{"n_kv_head": 1, "head_dim": 64, "norm_eps": 1e-06, "rope_base": 3760.0, "lr": 0.0113}
Below are experts of layer 7 (counted from 0) of a mixture-of-experts language model. Rows are named router (the router's row for the expert), down (a neuron's output weights, with its number) and show model dimensions 0-127. Each number is 128 + 24 x the weight over its row's rms, rounded and kept within 0 to 255. Numbers have three digits each.
After each expert's rows: a language model's description of what the expert responds to. This comes from a sample of Wikipedia text that the model never trained on.

# expert 27
router:127134108111115107141133141137131167147160150128110165137105079143125140127105103130105150139137147098114082117144115084103150115131120128164181119115156136138140145148110110130145102145144164077074156146148142147135150118176135130116151121165132130138132128163139153138167098101153122103116101080135102129134105130133171148143147090140163151136074096099123131120147173144052104120133
down0:128141131132127163144115150183150131116141109116124094151126133088096130115120081112111143116119121151104147110059126107145113165129119135151090118108096166099147096121149116113132153123155178126166136173118096135142108105097139126172132167161111111152157043096150144169084155126130140112099140147117143107113150106096101119128120121149121139118117118133134120135148129167157093132105
down1:103141135087117131124124124124149118112095118132156102147155136144131142142123138113146153140166120101150124165105144152080139099102148098107096075128121190165128163130154120143154136116161128133134157125098132147146117106123058147106124122114091117105088086128159097152150128129128134112076094121097082159109127147087107127153125151195140103159137111105130138147148149108134146098141
down2:142168144073123155130147125051145148153111054099109129152151130111116143122128162143146133143100148135136117128198135076094122149122116116162092096112157128126135142124126134100117162088138138136145134135157148121181150108109105112145104129119129101104096170125141139106154094111120119111130121173155167135161138103142135106122100138123099095129137126123111156103156132121108160097122
down3:173122096136126130123085109124111099099108149125116121143133117126117138141132140147096143148136102127121179109171138127155182143138169137144159096101123112099207145134104105106137116128111158138139115122109130120146109107107139140134134157145109183130126166160165151156157164123125167126151111144112155165132148132152185123103113090146111147178104097072127101129110097117124113114113
down4:118136094185115164137120110142097146127159094101144144115117133157119159137145122131116072118129147112115140134176104142132128065149160119130173143125123133133137097170137172141136102137109151117149115124109147112144090157133130129096139156157080183132145113154177152138117157124179135098146135110126179115107076125110151164091124107127153135140117132104161114110105125101136099146141
Description: Name-internal fragments. Middle pieces of proper names and acronyms after a capital initial, such as F-ires, T-ate, S-outheast, N-K-VD, plus table line breaks.

# expert 34
router:099118052119121129114124175110130132117146124080091165103115115104091123134147087110108126158117165092076160151132160143101125108125146128176139091110129142136121082139094100151111123167140120113116141149112136128093142100156127151152169111144122146122160147148171101130149167121157144111128153110137155119179117137140163146129156120153155126120087121102135129113125127168130127085116
down0:153135148116178072142111118114178196112141114142125120133153154085125135190098159105140127153105148151131127133134090129117116149119120156144098125109141128098110153121113122107117157153121062112105131145112116118125144117120117147106127125071182128112135180108101136063152128133158099152123122175124151149129107128122107154149087164106147120114128136157117136104131119111126133118097
down1:115119111121143137195083119096161151143105157136127145148159168131136108159137152081124153146131155102152119137152106100143114158108171115110091145113162139131148111103116140104096157103135104095081157141118121126120143141137074118125116129161111140092107147094113166102144136096136130142103148143153143072161075158151099136147122147117153130099122114147116146158106095102142096109129
down2:096165084087110136105079115166144123090104122113145149175120128144144153137119145091144148136150117121104134141168106136127135143132154171132107109086159204136106158109098155145092117123161120123143130127154176163126150140166092111131174107128083104091118130141115121121141110106112120134107112155122075145115134147108131141117138155122116120108151114140155131144133127089113127140069
down3:138136126148114141133094157150143116102133117122173135072091127130147095133155121101117110126108119149122130089126160166140119159116136122107129153097116111107138129137067137098153117162138132115136113119107086153153117088118145165101108125131089121146146141137133124115149098121157094101126112061095168125115085131146100152148114152117132129153160161158123152101071138133169147069168
down4:136137112154163162149130164094117154117163159105129137116120079064161111113128163156114132115122133111121102130176118134127127126151134144127143160116148120130137127130093145137132109131156123098118092139115120148120132136155103179078171123169107119097179106127160143137096157115146170134144157126136142139157137124141205133110104123097161129113091115106136114118073161146106095112144
Description: Place and institution names. Words in geographic and institutional names, often after the or New, such as United States, University, York, Zealand, County.

# expert 59
router:121116129091184108142128144100136184146146132096117124112137136135147120105146107127074124119104204132105141117117158118055153100114128173154136083126117148141118099160129109148141138148133135156128167128121143100121108105133150147088152107170097141097157121113126133108172104125131140095114149120119140146114126126129194145115116128157139153135116122136136161119141186120107168102115
down0:114109131107140136151113110126148083134127127141116123119143132126136109133130134126152109107107093123146148112117101156128130095144132167134123154067118147158122136134157103139183136084136163131129088101138102145137105159134087154131141116134112087121116089148194143125106129085123140197142119130069079128195119087129114144137154121125160095123110122150140108094124139152116099126172
down1:115134129106133113180135142149140101132140166153161131141134135133093113122114141172142127131153125129111101117102117140179131113181169176144118088152098151123146112092077177133122106106163141144127131126137127149128157151163124100118133109116151146116108135157172132131109107152152186161152125131161120144112124158177107166118119142091104082129085095131127095156112129118116141161162
down2:147103149111109105121115128114148116100148108154103129107116162129104148082131110117163172149139184120141083137118153097071112138157118147148094118143142133153128100106092137153149109125150123154147098120096151143065150137086117140095115101069136116150103097134123138083093119176133116122127126101121120134128151111103124135102155158110097126095171128157141101132165085131122112157120
down3:179160139109116148137148111126133171141113110121094162088158152150116123116155120110118121130186108162124097131145144074105137134107122110114122151119106118091156121104148129123128112122146090156111183148142136097136109111157127107125091138192091126137096156105144162099154104118119114096097117128139148126086135151144113171154133125114089108092114113159109162114095132147099131178117
down4:161133148159111160116131145150122112114130107127101111125088100132092113082132144132132127129129130128125193133159142152133146126125087112113136114135093112159123110089155153110134129116105093149132096124158154080142124133150128169117175117093147119133161145132102072103132174109112116131141107092113142114121152193130130162158110082146133160112099142128060099097137154113142154144142
Description: Digits in stats tables. Single digits in scores, records, ranges and table cells, such as 68–72, 43–52, 4 and 6 weeks, and "present".

# expert 60
router:108107126118146149109135176110152160174154119121118127111121134091119122146134062128070147143099184117118116132160176078108130104114141128187114112123141151126145125182118112141123148139107133126127119139125143121101144121141151145123156106156122153136159124140135172128154093128172170106093111144132138094140119124163146138131170115146126141130104126120170169118153173119122122069154
down0:121139152149143125114101106142151135116154137155124074156096106139090157150150167131106134121141098121115170133112132078126144110148102132132132105142130150137099140120116090106134124121126154145162131122133128101115160095091188150135139117106129099129146100083117136156083197177112105196136091134133119159171132150127152135171144123148146111134134101126135108125086161121151155106139
down1:124135084136176093134142132154129114126171139159107124123154131135137055126119124139117128135126120104142136123154105095114103113100147132111152086122135112163161114122132105104092092126129117176163096105154125086108151127137128168170155119151158109121128141117154101068128131109171142142104141151146115177162130098100108130108088102121089143135108123143129153145176153174128108131104
down2:121129129091133144130119178154119139142101139138094127144145117125105114108088100105082144194163102146130115128132091123075146139117085122137156063124153131101150163136153086151094113119166152159108121117084138138128144141119080166139078123123119146126132086089112136096133136124099124136137146112116117123117132117113120120122141139156124171068138136163126125122072107140147153139114
down3:138177150134089121143150173101155123135110118181122130120104117092163132144126111088125145127130129176132124166124143089101143122152092132112146127132104162137129162126115132095084149125135109151104122101146151133095159183153100150133103094119123117143081121138106146126149090173139136169142174111160132144141111130121090144143088194105159139123129115171159117122124089141130121117135
down4:123105152170137160156112142159134101135101181153096076149122092110103103153121161135122109128111124131122146173106132190119149081128133115111090144128128116114116109145172134122122103166090097147173122090149100097090145119161156120148136102120129129117172095142172148123112160132079134147138121126158130106153126125143137180152088144132131143123132148096132109132107077119123123120137
Description: Digits of years. Inner digits of years after the first digit, especially 20 or 19 in dates like In March 2025, plus month names and born.

# expert 6
router:103120103109142109154156107123143175128160113110133161124089115128115147167125075145139143122145171091152175129124151099131158115162118140172120096169129135178159144123116118125150139174151153129110112161142118100133144114125129121083165124155118136174128171148111118114152131120158172107142142083114133131165140158152151160137135128134160186136087110107134121102158142150129094119152
down0:157100147135155168139141164164105152141144138138137106182130114136151130120136126125137130145131112118134124177116140138121150159062173115097156114098153168093166166113157170112155097125161111146118105123146129118119130094123140080153082153171102119081145131114120159137169161101139106112141083097149122144138139154135162140148128156144139096087123126118141120130140109138125144138179
down1:104119114137106104123155134129109120113079168119152095109144154085142106155130118092135120108126118153158113117129146163123137117112115128113103149126116110069169142143106162135110117132092102094120078137149131113117164159133145171121132110136121134111069091186135119084141147094135130147139165139095155130099093118133158145147141111173149104166119175156176138162120135106101129135124
down2:107159104181107085149123133125119167086111105107142140104108122105151144165147169179103119105142111149113087143131135153120114126136150116151126073168070129110122145151122094099132134081137138103126116138167099129140086145133123162142094136163094134080149116126129081103111124111094118100141111129131133174097146121107136111102127127179126139118122112141111077134101132125161117107130
down3:116143149086123128143138155121124126124146156151089094152128138129142130087124137129117119160159122140170143112125133123132140113138142176124109098067145114124118124161115108125114125089106129109126158175160114108146132080149148101148152087134041188131131114066143201098118137136120117098156130101136136102094120118149150099126153149134109136145133134131095155152139129104127133142130
down4:109121043126209066154132105120125166114136144111148105126122152072126131133126104135130088146118109130110133119136128116141129129160142151157095152140137116122159133095120137130134134097116179147128099142097158144165100158138155141046117163139116121150170134127113132134102128136141174133129144104142144115159120136118143131096083142127105159141140127124136115090126151138119123108105
Description: Clause-ending punctuation, conjunctions. Commas, periods, closing parentheses and quote-punctuation combos, plus clause links like that, and, but, because, said.

# expert 21
router:129107118119174117126128139116098153127146169116113168098078118144181115111121128124130208125120120089120127120141159138108135122118163103138105109133122141148100125176115106107102110143126122152108144124150119149123100116138137109101162133158114127153150121135111113129144103123162170108125166104160137120139118116148159120159140070137186146131087121080098146114148182150069125132152
down0:116153133131107145154145121108199097131112130105057112124139102123154132154147139092104140170128133143133110127148123120107108114106139142080141113139105114135085153147137110150117152110133144108095125098120139127123160091118123120136119098110117120135042081157108149150140112143143136139141180136128126137118114140138124103094158138176083136124133120062116112112185096139128122142149
down1:097130124097122121131125138113067136136143112097122127172097080140131114161126159118123114166104070114138149096107152109173114126122133160137169089091171140139114099139107125107062114116185124144111145161143092130168148127122078143154108114134123168147124133112145140139137123101102133125121133090155120155131151103145127122145100165111132072108088147149141159135130149107116130129112
down2:122121111155136116119125117126140138129094116133118160130105142147120094154118095096131119107140095171170145102092121098161143139136101139153160098125186144148124154079122152129168137152081125148092135130135145158109114119096118152137109145105159099136122106119114105128119126142073096147168153145137144133129120117140111117159178135156097090153106109158114099152153115151207115107168
down3:127117138119091133120128122132140112137086125150102128137117128134116104133125158116165095114107122148142112183036123124112117139107097109087113109131117126131103118111143154107166139145156082134138126088126112140113131116118114099116100128075104116118030102106116093147115156133112092151116136120138127130118127133131062127139139177138118095147150137142111146163144103115171137141151
down4:114165086087087135123143134110122103170074114178120160132141117136151119145129169104148118117145133119116122138134116152198116123141110120104130133111149169144138114132164079119144133134091109134081149086140114154145142129094141128175177113149105090118122065108132125127109114139124123155071163147105107161128157147105105116156131122137082105125143147124109146152114113108122119138145
Description: Numbers, units, name pieces. Digits, decimal points and units in figures, such as million, mm, percent, kg, plus word pieces after a capital initial, such as cous.

# expert 48
router:122129100124158143156168180132097165133148147129131114135152102109137129109150111151079135152102170131113136122142132107101130095157158156181139096112132118154146131178138109153090134129132180116129146148119116116125128139155129140094162117183088179144186122113151115109163094120158149130070110101129150127112133121133168153129120084124150158119110141101157124116155132114117123092125
down0:156116137125120139068114148132087088139104145202116128122128125155113154113139129147159096107136094117153130162094123106147123106145107121133116087178165111148092129131100157144118108155174155115149118115127099127127159149127110167134111171172117100123146121103148129116076150120139145162119092126150093135120156102108163111141069155141136160146118111144096104134107150117154150135140
down1:125131118093123163064120171123171126150123136163120086136130141128173121126094088108128106114103115139127158110149127142142140094149129108138118110128122123105131131138131153141127135158067119121144154098119119095075129155146139096100111117122078144146154136139143184156167148135122079134143136100133136141128138157134073091132120125113100166148148138148139131192115152105177143098134
down2:112115102144112174110101121104114134114115144140121130172103107116136127160136148143123129106170119121158141131142097148131156098125173122091092083172113147112122149090139105144139155137117173108113144165106167110105110115102106084084128150109085148116138159138168132144128128155117108132165078134122110134112144152105166131134110097131187155149103155092155085095148112115115134157105
down3:114131137156114115136139130128115112130187078111104166084124139136126148124150132132096183112136148101096148128111116118131165106147167137110097123117116126115109122083129160130148130093102131150119115121156102104121129148136169118146134093114145107145134131154161162107151128159112102100126123139133075061164147119170144115154178092140105109099139086103192127168133114130112133146131
down4:112141191149137134138129104130096098095152149141152113196082157131130131138145116122093150156158129139156134124134082114087145110104195098130123107125100153129123159139148145092196105120122101093128119133113136115142124134139130127121095143096105119126154084116149103125097130100102122100148087102108123138130150128146071110122145149158127105089091099157107159131126113118127121129108
Description: Later digits in numbers. Non-initial digits of multi-digit figures in tables, like heights, populations, scores, coordinates and percentages, plus million.

# expert 4
router:131089103101120116127147092129162178121152106111125159112094120135102141139142111146105146121140150076132149138148168118077168121160141149168090114139111120165145124113092105118131140153143132131095122124114152092135129093132166164074181100164134129163140144181124128131134109114160141156092130111114126099111164147147156134142146096112164157112124112108154127110163172114126108099130
down0:130122136119087133112085115129143129151131131121130170140138101107149102138120131103193115135121183108135126173097146098134125132162146139042106121128112118109101117134117128101134157141106110149117133120136151143103152104113153183116105162063137156136104146121120098144127121160068083107071099126115117130127140126126116129151102160170108117132135143127095121164151157137133118102132
down1:106115128110158148124082130091167146160129100113095128123180107116138141168112160135107131156111143191112153149133122110137156130145132145122106098128105157092134155140169117125104132137148106116094120097151114146120147117175135142156074150147080114084085150073110138098146110134126137111148119112090140141139142120145158125072104118139102152138106101089104152102157120099131122110143
down2:128117145121159114136126173131109148105155128126112112152100161174111130105161139105168125183157125118155137098140093139153119094116134115132162128102139112132186147160166139116127100071094116149132130089109115142091104120125145145121132102121128127130106082118092083160092107137169140145149089109135173136101115139136108096103118154124172106177120122156162169107130116128119137154120
down3:109157133121108139104169141139110090112092112123143158156152159070147110123157113095150110144140126119131103118138156140096170144150144174111147128112123160124104129138110101128099110186097134157134128146118110086153150106141125138137164101095091145115143120102135119098203100134093112150113152150153125162113103134094133122123119149143150119148150139147116153117196136152143133142078
down4:105127105098113099150114123097134128132119133171156128124134090104209154168129158128109149103100104159082131110143116150145136122105126089173113153132123136118121127152144154130109118150165151128142150118134112107108139134162154130152076132127146118095069141147081116133153096160160139072166126126121172146134095124149120107112169092161121156153105141131119139102126131154126090132122
Description: Commas and separators. Commas, table pipes, closing parentheses and "and" that end a list item or number part, e.g. December 9, 1882; 9,187.